config = dict(
    n_layer=10,
    d_model=768,
    n_experts=8,
    experts_per_token=2,
    d_expert=944,
    d_shared_expert=0,
    activation='swiglu',
    moe_layers=[0, 1, 2, 3, 4, 5, 6, 7, 8, 9],
    router_score='sigmoid',
    normalize_top_k=True,
    routed_scale=1.41,
    balance_loss=0.000657,
    balance_bias=True,
    router_cosine_scale=10.0,
    init_std_router=0.00717,
    lr_router=0.000653,
    vocab_size=8192,
    norm='rmsnorm',
    norm_eps=1e-06,
    tie_embeddings=False,
    optimizer='soap_variant',
    lr=0.00126,
    beta1=0.95,
    beta2=0.99,
    grad_clip=2.0,
    batch_tokens=32768,
    seq_len=1024,
    train_tokens=370100000,
    steps=11295,
    dataset='wikipedia_en',
)
Below are experts of layer 2 (counted from 0) of a mixture-of-experts language model. Rows are named gate (a neuron's input weights, with its number), up (a neuron's input weights, with its number), down (a neuron's output weights, with its number) and show model dimensions 144-191. Each number is 500 + 50 x the weight over its row's rms, rounded and kept within 0 to 999. Numbers have three digits each.
Before each expert's rows: "raises" lists some tokens whose logits its average output raises strongly, later layers aside; "mostly gets" lists some tokens that are sent to it at least half of the time. This comes from a sample of Wikipedia text that the model never trained on.

# expert 5
raises: " ", " first", " re"
mostly gets: " the", " a", " The", " an", "The", " his"
gate0:470439478469409528560379469456454500532437445412589476495505496530491504526487550419433466582480531592477503470498425571508419488460463557503564
up0:532509482470427539514390510442503480528481453436553505520599486461515494542464520420459470535516551562490470511518463560486486466482437587448557
down0:567534529420439544467601547567513444409497532566510487448447473538406486552538551493513511533430451446422659459512501435505495566508529487494464
gate1:556512499435529380506514477468515537518534468452512482586481490428482457531470565481482426485471618512498450540433493476487488515478633490462442
up1:457518483420458446442471489509503471466541520517415508484521509406522430460470526526503443453489444494435513497521456465489606594473552496393531
down1:524530507415406447496515516483518406413512546528400530495575538482474375447482503414555480471497433466438517392487454506483563592405496553506466
gate2:510471506505480586484423557534504597510533496434498474444397545543529649419530522445428469550508473560459573413480456391585524484563508504489547
up2:551493527483495594499408572512526616514553505471467511447372512564539583427530523435494484558466460575476584434481432478552584514608492460508534
down2:425464460448479488460533447504431412496517521516523550569523515502485397554426468575510428437473505416501430540417530583464419513504476551517533
gate3:457540532502485419468494506523468549430580424550566494490549492434489496567505580550497555516479490566582494447546499445627506499518528547512464
up3:553416549464547636540457541534529481518444608496433490519464455505562475483521474507552516519492545426455424539547538484390455532428456445466552
down3:501598526525463533433620462566516537549533501430462448559542451432449430562486549485444550494501442425535483559511480570458583547455428433498467
gate4:484466471545405560432480535590414601473514467402399419505520514517425549579473532460452451507546534542503473480531477489465428512396530501451565
up4:563464614480528534418508417505472548505409499555364532482512567490522472542428613457639513467524597526541523481557440451494514614462451494519520
down4:517466558475579584477455462466533496451482478520531504546531497429442532563448478427498560529435417542454461465489504472375442480489504541564522
gate5:524522516563529550532499490480555521448437552454485515538450622535536513478461474461509501498438463401573469496447477539434546500503502432490659
up5:523551559479472570535503482506507540426430525407476506563419567442499509511517475425559448504449515420581514488512520514451558495482493448522595
down5:418443485604444421496487526543451471480511417549519507591555589583441522555517530483462553487482550390394538561544491542543535492428488482501584
gate6:524378484504472508536489521458505634451503491435480564513403583486426453493488471528509457487548476568461582437446534417592486492472519497511553
up6:506567489591538448423552506615547406536512499543462525506473559513571419471579537498548480560442497472566498478511492477473501472529506501491414
down6:526458526464540466422399512545457490442435555446447605591444540465521483503538563581519474548485503517409512392471524485474459535538491466484488
gate7:546468569558486541475532576542527463544610491435597502403521442550431398545533517458470497419485602466512461532575522423442540470469429540410505
up7:552505501448454461588531404664497452451524534534494513489427517539522547552493535453441515464464488416481508468569525552493398495486483507496521
down7:587538490515507437444491539496519545519569490545488527464568540439507404503460482542467520468475491468534530461579488482559390455510536512550393
gate8:633422481470550531489452397521494516499516428443448447491570492535492591519523516506503464464497524617486420507563443501505534431536530482504560
up8:569473437509516454532494427527477524528483485493533499452527497444436568504474455495496430462562448525449417475499503472486520511601566531556497
down8:483512661497486471533478505478498440539437535546485494527511452549510509486416597458514528525482527419508528446576629513455495574561505568590379
gate9:453458552482532544530572486406430457443520498498506423519410508566421446461567536473453466496420420415531415446462492508442501491509501498455421
up9:572521439475469449485443554548523501471504520472400481488584491484536590575459420594563487558581521529505575502500461410507459487442528547521608
down9:575514511532463510468541536492419530462421499395574413534479474434477482509528561440526481577513504555482491437438501467526563467563555524437521
gate10:539524593494487403406475590489481460472503623431489516519560487529454494492459508558504467512534500475575435488572604493485487481443465519491591
up10:431471473578495550561490440598543501565459425493534489518437512572458539478544527490483535466500499492522554455407469557482520548536567477525360
down10:560513485589533548464502525413522442474605369592507495489475559455482511530553502531540528496507569533538533466525540578519449411562430493457427
gate11:538444491558490573575552588521444539477459509561549561537496468562567496548502502526446470467560577554585602434542554474530514551528479567484574
up11:507458520464527416546504482467477546515470528558533464483530540465489508523558549521515446529442437525521574509521478440394469533564515449497525
down11:506504560458455417453442414459460509543570472439498540527558525564455490510484523548493618539505507462489488556429526492415430425469471475520436

# expert 3
raises: " (", " of", ",", " in", " for", "."
mostly gets: "ers", " University", " School", " States", " film", " people"
gate0:535518512542502455552384598513502483455503512548479509558468465536600450521489470472530433541493466566418464469514416464466482474563511580590466
up0:428499454435468492475518427534424440510546569564527491469455441443491595480463419536531467577517569539463567442510552466500508623475511494551570
down0:467483411520532521516543528522463422521541450529477615593481460459483501449499503588426411574511416535516549478561606467502442562451505494465489
gate1:488509478453393473406550439392509485548562538351436457522588472582488370498493441487501552518451430484484527501584457491535513543559413593407465
up1:491447569560466426601381453493541541539409497558603480559395513494439523493429498498502475490410472417455416525607497461477398429487441538605558
down1:448412554612511436600427512530595554519507410528566470629446551548395488494482523547539542489460435427492493460542472540534420524502467516540499
gate2:478413514535504541461420490494416525451480467481473427456403516511517492430513527534507525430494538513491490526456503503569505449506438487523495
up2:455455586523530465474483481569433506451484522464470412495372531487537508402446525515520483412503570504543484483480484481588504476470485437491491
down2:495519480531412536542531531419501500541558530391491499516538457386472520510479502444429495600483462461480431532526491578418507507501505578459497
gate3:449478597552463564432528565446546548431585521579470359494514522483496406467453482531435515550530511534505530441551502559484526463532461580524530
up3:512503463418526474473476414501489475459353460437481483543520536564447494449588621549447385497432456457525528619425522470519569526505585479524505
down3:490475504437494499510415445522556514487434482449506544551492530550487552490494497544461545460511484482522499548503529487530544492598520582527577
gate4:454403534495405396545425446454385436493492504521600429488500495561465475557461455458437436450499454473565469478540462445515501561612505473516540
up4:424628479482627587425595471525559577469593447538444576516454544386473491438530486535543507614472526492508447556473525539483495407422547476523558
down4:386517457507477452539534477451422399446484449436540398448473524535507533543493402448422454489505465427553533462481511424455515526559528506468556
gate5:507434543425530509495467444557510413487492531501494443517561443568465548512456557481490539488520425514570565460488468426577468486447575506497458
up5:511489490586490504525534563485515610498511499500534505553462570428503468454516454540457427489489577469473457484553511579403512498534396520551569
down5:490546536521565468501487473492546456450486430514526416523526407555530548528474462460525540514493460548489545494501445432611533446460541525464429
gate6:434530455616555480501478542519535449519439434478436430451576545600437463438436470452433467394577391590496503547552501409540501470566507482518469
up6:466446465400528506568497398539559486551461478531461554425448435507549571426591462555506441493535468534506499410471477439547554559537449570469509
down6:511430466467512479464450459389408435443513571451480550420473389607520584609552476534488477602503543481462489446515439546526502512491489565548498
gate7:488528492588572493470456474526455492526404435414502552477500554512601498476512530547487586530504543545491446590546466481437544505489594449439600
up7:426556541540505549482466455443423515570457379431514521534480586531588517487578482471431529520496545577463474566581498496461570457520530467459598
down7:578515483467412523473476429517475550547571455497552497436499429522599548545537412500523433442497568597527561470562438436520474488468541481475495
gate8:504496528385503486487461494506439472456495474457469537491442486562531529369577505494561537500552520544365476563568480550530482591512665572480449
up8:564528594511480474405438546486542435475539573483469526542461488512467523449604494534559482511512474419465540507533500521481485569537541474441443
down8:590465581483515579330518543538466507520404562533486456526552481368489447484502445431499440550513529571536507498571449545474486512574528523559453
gate9:467448531435509434463595529516500543558372467542514462528513518504609431483446513520541484466477459474459451541603593474476563497469493545508563
up9:519497383578554574514414523515545523363431459403519581482564574490484572508509548520524467449504469385473523587415448488527559516505451483452478
down9:489432534571489478527569544499635598421448532458424502465612576386456517547417535565541559521502496506529449476508438511507552564536407454458456
gate10:514457455429534432552513564515497552513519461484470477522434562553556512446552507552451478454468624496447494471547491611417481518488503516443389
up10:595474569516489518474553417511514506547519547475477462469549429457458495520386464432576534615440392560559488462487562419560562528516469412468511
down10:524473445394519510481553446557496544546509530532567491532446477581540506441505454550554512494541483560427503535494528571406493547549511496518514
gate11:520483422506439511503523417505504512474476588522560545482527490370537520505534635463378444499552402532483459433526539505518510514490561429542509
up11:485545483549533485450491544522505458542493415494438506524482558540510510514475415482576531494542523538525534441474461464520523450496485514544427
down11:490432508521517502509425495550593523510481605538581568439503510538469551545503586532440495533519435572473449524436431542460486476459515411517452

# expert 2
raises: " the", " a", " ", " an", " in", " one"
mostly gets: " in", " to", " and", " of", " on", " for"
gate0:380491582528476426464474458455475484460449469535539473532489549441468565571590540430429530470520562515447493432475417492468509494550533470488510
up0:496480486461592496524515454528513568580536503506517461497529587606504394437504474505560510540432493546510539459466506478535492445504508470512527
down0:439494463457551444493536570479485492448492540463538570452545500565498416504490459491545480586615503510570470467523531493483499478447504507533480
gate1:428479538501512567652513527547488490444554601631473476519517506574493327618479499531446504505508542498511478440398488420540555463529557515502410
up1:502564442452543471518443493500495450475477508444552521551538481521527560475505592571533447517494448499486532493536431510383544502521544533539443
down1:582539560414522556377427500468504532487465488438449552546586542572445544605498612462462626469466558448586474402465504595513534476476561501497435
gate2:496417537578414549581484459480478447490561466554545526417566413474487382597510574548570506476578396499509534511565526504460500516503600463516556
up2:387546489473450560478430667468564513510537472553471523495514484539525476515456417538522581492566499552489515435446504497441503474553493432426498
down2:508497515484602468440473534572546440539451507514415512453479562462532580435522475511496478498445507503537486480465509364474528574526469582550507
gate3:463477442478511551548562546540517516546502464422523512452538471452396531481555452525462497559478445482566496424453434590519479457485508498508516
up3:516547480466475463451489502492490503581477549493557386399582535504418490537562538554495511509510398497520422515500532485490484563481533480599515
down3:483452518529501506508571547513531475569468554469507461507480411593456500469619545559553490539432444517563463480481486510463572504420586478494454
gate4:526464426552472516477563428447570485458458521499546606502569515524429541509418508465526509546484560498528542549512494443381594488576419550509516
up4:467523412498479493506536421486547515489486482496590621497546469503449530507425522446490483527488586463507515554434514525353546556568440468509473
down4:383568439562450549563505517457549443546548536504497513595593567399501584435468478505488531514489524461471452476520500492462420496475514518478541
gate5:462472464452491456534453433482539447500529558538527447560415421615503521483354448461409454509578517472534423446473490474457484516531492482393458
up5:512493554459475536515524593475537515484559472561542512486479483427634502529498499409573544496448413396519556466510411488442467594525508468556532
down5:439365533477489501540464581432540467600476462478436434498478602422525583665505455462627460541530447448510538471600507496428436506431530514452605
gate6:507541549509553460477508560548469555564502489467617551481464536573466451469484518584430567479536558582453500527589473593512419536484550447467541
up6:557473504554465556496576424524556464435497521558456433544503496426438469515527527477499472511472496436626482518490543482570524399511458528487531
down6:504493446608473529589567449579605549413508501524450526418535521438514435467526481450564484475460441466520545495381509429502492478508373481455489
gate7:471499579545535516520578497491496444467627500533514552543506552496476548540500570492606345380541518517580494503551512524473590528476377557512544
up7:503474457570505451567492488440423534523432460525500447502508526469515477520489454523515506580471485518556484523510531528645391448477490416445494
down7:504532482497511455541525437529487484431528428471532481423582437539520488579394452410433476489452471470503501630487551414558456496498410438393476
gate8:546467475523468593465480475542621504417579550523509542469465554535360488493478502466489551509490456466399417512502460475474521482488536522501552
up8:568536527407418519456446541525500425481455531485496489474560511594413448489519539601482520540525401477446525456519444506591521504458516560437538
down8:475589546488530474537626496485462444529489486460547385522524467537617479526585515565483473411564550612502501485452428494529548508476488441394471
gate9:504488436463540383522517452578478382549511451474448361490500457571455443525445458449482587503518537409462500487489464505459542448430535513540538
up9:471589457544603481493529472533524497546508548475521502501395414542448567525500392449482488600562532481528497549455473518432559518451490418478540
down9:504524511415473492459482508568504607634516518562487563553296408434444535460524415568506534621553510608545507529441526568459497491544568492595413
gate10:395453538519496478415542566456454459428520507467488523555534454521551479481534532533445501385573527496510581549542548518506532528481441501538558
up10:411477481422466468508463520495470528522498425507489537506464597390501470503520553418468517518535503528511571510527516462503541462436536502471466
down10:564519454535438570518527485496477561568519445561505486529532491472455496385449503465515562471417471537509527490499491456509566477553366539545414
gate11:511491440527556499476470445460529580546496497411534493436453524486513462472612499472467458598380501503531535476430583534446513502515491468381523
up11:453529461513458443477557537559555405451539557539415554525465487574513527502542509471535444478510496511517388428580520395559442514463482579592524
down11:473591494540470496510464488454516420467519488588433532463478403502455531526544556459506465494477425491529425396525518441466496490492497480554552